config = dict(
    d_model=256,
    experts_per_token=6,
    d_expert=96,
    activation='squared_relu',
    balance_bias=False,
    norm='rmsnorm',
    norm_eps=1e-06,
    optimizer='soap_variant',
    beta1=0.95,
)
Below are experts of layer 3 (counted from 0) of a mixture-of-experts language model. Rows are named router (the router's row for the expert), up (a neuron's input weights, with its number) and show model dimensions 0-255. Each number is 128 + 24 x the weight over its row's rms, rounded and kept within 0 to 255. Numbers have three digits each.
After each expert's rows: "mostly gets" lists some tokens that are sent to it at least half of the time; "comes after" lists some tokens at least twice as common just before its tokens as in all text. This comes from a sample of Wikipedia text that the model never trained on. Tokens count by the router's weight.

# expert 30
router:113164111089128111091073139156125164133149140137134180159145129103144134142170122086152120176149133173099106127119153154099118140178142128149116133158106071122089120113141122133105139103145169113103109107156138160127141126138088107089131159095139145108103133101128124096132123131139168161104122108118107110137102129094122114070109121138154154128133112166208126131147121135133121086124114146160160108092129147134152162122129117107125096091125116141118153109126142091101092151154135139166096099121130123120154067118143126121121077133091114122141145112111164082096104119121135148142138113098142153131126146082132095113157140123132122115112111132109072152141146120114139120103160158066117117090106143112112147145094140122150112126146129108172124136080111082139174128124153
up17:180136106147137109110124131154130146139115140166123135112127082143181162164145116124134112120126155126095108107115142128105119110148146109152135173117115111146148191113136149094118139094155105156117069145124144117159132193119133118114124166121080181142136120140155165156123123153129140143143126110138184150121094103133136130095109114149128119141165126148162117141112075065134130085117112111141131125121150133159174186120102094137105116144125141133108148077131119128135114144140171139170142125122135095080147150138086085181140156116125111144147175129136130141111109119178128102161134142109115128175132117125084124073154143126125108121155129126089134130133151125059168123133112103123096177132142125099131128112105114105127096139128108124161095144094124111149154122144135
mostly gets: "f", "1", "00", "34", "_{", "2"
comes after: ".", " | ", ", ", "–", " (", " "

# expert 29
router:114121140114166166141152123134094124123133110139154144113102142149093138123129086123122148105077101122150142101135141172109143100151141136119151138136172100118081140158067114116126137079148099132094062111120142145157159131091116139139164130134074135091103162120123130138096130111163127160133141137127097136133123121127156108116144107172147102137130108110137111126140132080128127130151125133135132126137137141098141128095085129147147134109110157111109148170088118165083080168146137112169135142131134166079112082127113101115112095082109107103129134124142132159123125170098107093125144124092141162132139121139162170093113096096156152123135146125132163119118148133187135124100143189150153119180113085126120181149145137142138163117120176111142104167125088153106116129134133
up17:145120148140141142078160105162139128139130149124140190080095113136137134111104149096094105117092104100161146090135190168109115168139152129132151103175150160142126098109137093131116112143141132117115068165101173093127143090096123125149103162110116149143121112114140121176113086104099136153125127178120149130168116147119143133148126121143165115113138139128091106113172141105115153105145081137144101146111112195095118153122093149121158136148169122138118136165129147126142127138147123142138129134131137105141102083123141074149096136167114128120103117153176155138094157158129129069093086142156104143142126157133154123140167083121120120118157158161095140131130129091178171119142117125134143123145129114117152130169121135157102098120111144154143120152125150149108124118127135
mostly gets: " =", "=", " un", " de", " Pro", " / ("
comes after: "\n\n", " | ", " (", " =", "-", " "

# expert 27
router:090123111145149091174106152138160142121068101139162133155117148100135159124145095114121127104100150112144139135135112083126142097148122153175113145141126088109123137118132109135138133084124110131118118155138114137148105132090113131139117138164131176098106167105125148150126150132097118112128139142146130143126130121098145126110119108180109106135162115154146143152142144152192120132100115099107117139083073113155106074109071134083147122099135127118157106141089152115157151080123132105115117131179152154093124114183137142121118087103121128150105128148121114085116097170164144119144100139174150118113152123092149136124160147147106109116145161119157159164117164146112098154100145124144157118108107128157113152112120142142126086103093102152128144122138179122186093126119186
up0:105131122138115156159088129103164093105131079143173127142100124131153145099149170135082112113105081131127126067167152139121126091114098110161120141111096121101099117112131146129122153118139072130164105106097139131148081149149094108133113114136113125104112135104140160092146115152071113126102156155128141143137136132115136120135120120126132139148142084166126141134142090124099119120113105086154120162155097112117097154130130149149136124101138137157121132107126134167157146112097112110152111100165162126142125126163132088160148136139119091111122162165151100146105137124120127128132109089144127181151127150088158132128100141096088091088146124157137125165129113167171143128127124086102154201171138116125131131133161139128059109140118121140122182106082123156095151142143111
mostly gets: ".", "\n\n", "-", "==", "===", " \""
comes after: ".", "\n", " |", ")", "\n\n", "=="

# expert 6
router:128117138078101182154121170137105177118117163164128147113110119139128122135143126125104071152131124078104158142112140102149104124173134127104105153135162148146102138122146154154129100130127113118113123112129088154113082098111146148161140149110134143144163118114096146134146140142130183160155128112121118115143117150137150156127127159141171157145125178194096118134129117065102159092110165108125119091095174137117105167093079138124129140138188110141185178155113156129131126150150130126159109122105146152148106111105135110124093129092133121129148119139173155095129128141105105136139128155092141145139113130130109152146155149187132124134147124101135145120157130094114141098123138142123126162103136148077119122129099117068125081154135161153130137114128147128130148070130140
up0:123145169098080113146131128070099159102118140161093197116142085177132072138110124129155111126119114115130116120121127133167120159129138175146105104148158189119096130104142113113156111142132116134136139111133102119150125175151127123149121130136148160128133138152153140103148141141108097162113133115135087103085131131114124157100127126128109122113088108110135126118123129128080158127139138081143078135087123112074148140126115108093115162120143110145200107144087131107132116134088135128131136142166114133124155077134169182112104152151092106137164097154124144137046144130157167130097113129115132129109155155119143160125128139089126103124135096131134098095146137134164155114161119137139077167110149156150140104149142141128139104127133152116139157154111130161156132151146119
mostly gets: " American", " United States", "005", "007", "013", "010"
comes after: "1", "2", "h", "an", "l", "al"

# expert 20
router:101169161130160116147078114151089079121096114119116098110124145139145153124145125174118077113098139154143140145130106093109141116128108091123174118180141096080089149146130139109115105125136137144115122144140161162134110150085148126125158133108135129107101149148105091150117116070149148108087152151120133094106165122127122158164155094152100101141113125146132146151132134111170081137156109105114120110149114108152132141078165095112163133099125107100120142101101099137116114105108181124148145114153133124094108129114075121099134132128159131144120124148137106099155152183136122098157159163114150122098145112080174140103142083136131098122118131070161160124146147134134094139160081144137118119162116097131126139138145142142121128122108137144115118113150071183130116141154138
up0:107140112156117140119149163152136148114064154141126152134113130145160143137166127142130149114093124111121116127180125137141147098172119139096145101144137129104081149112135144147166104155144129106167161149107103158137134120167119125134108136177097104133133097136100090125137148135123120136105147119142151105143111118142116167119109154160160149141139132154069142152112148082165123127136111161107128118145116099107111134152159116114091141102121136121136167132124133152167111138118137105189151112169138096159083106086140137122130120140144155179086160165092148140124133130128151130154192146126093145130119095119156128117114160179118117148124154115163118077171106113088111139132105126140191111125097083138136127077143104154135113154092120132163078116113144146121140107183130
mostly gets: "==", "\n\n", "===", " ==", " is a", "===="
comes after: "\n\n", "==", ".", "\n", "===", " =="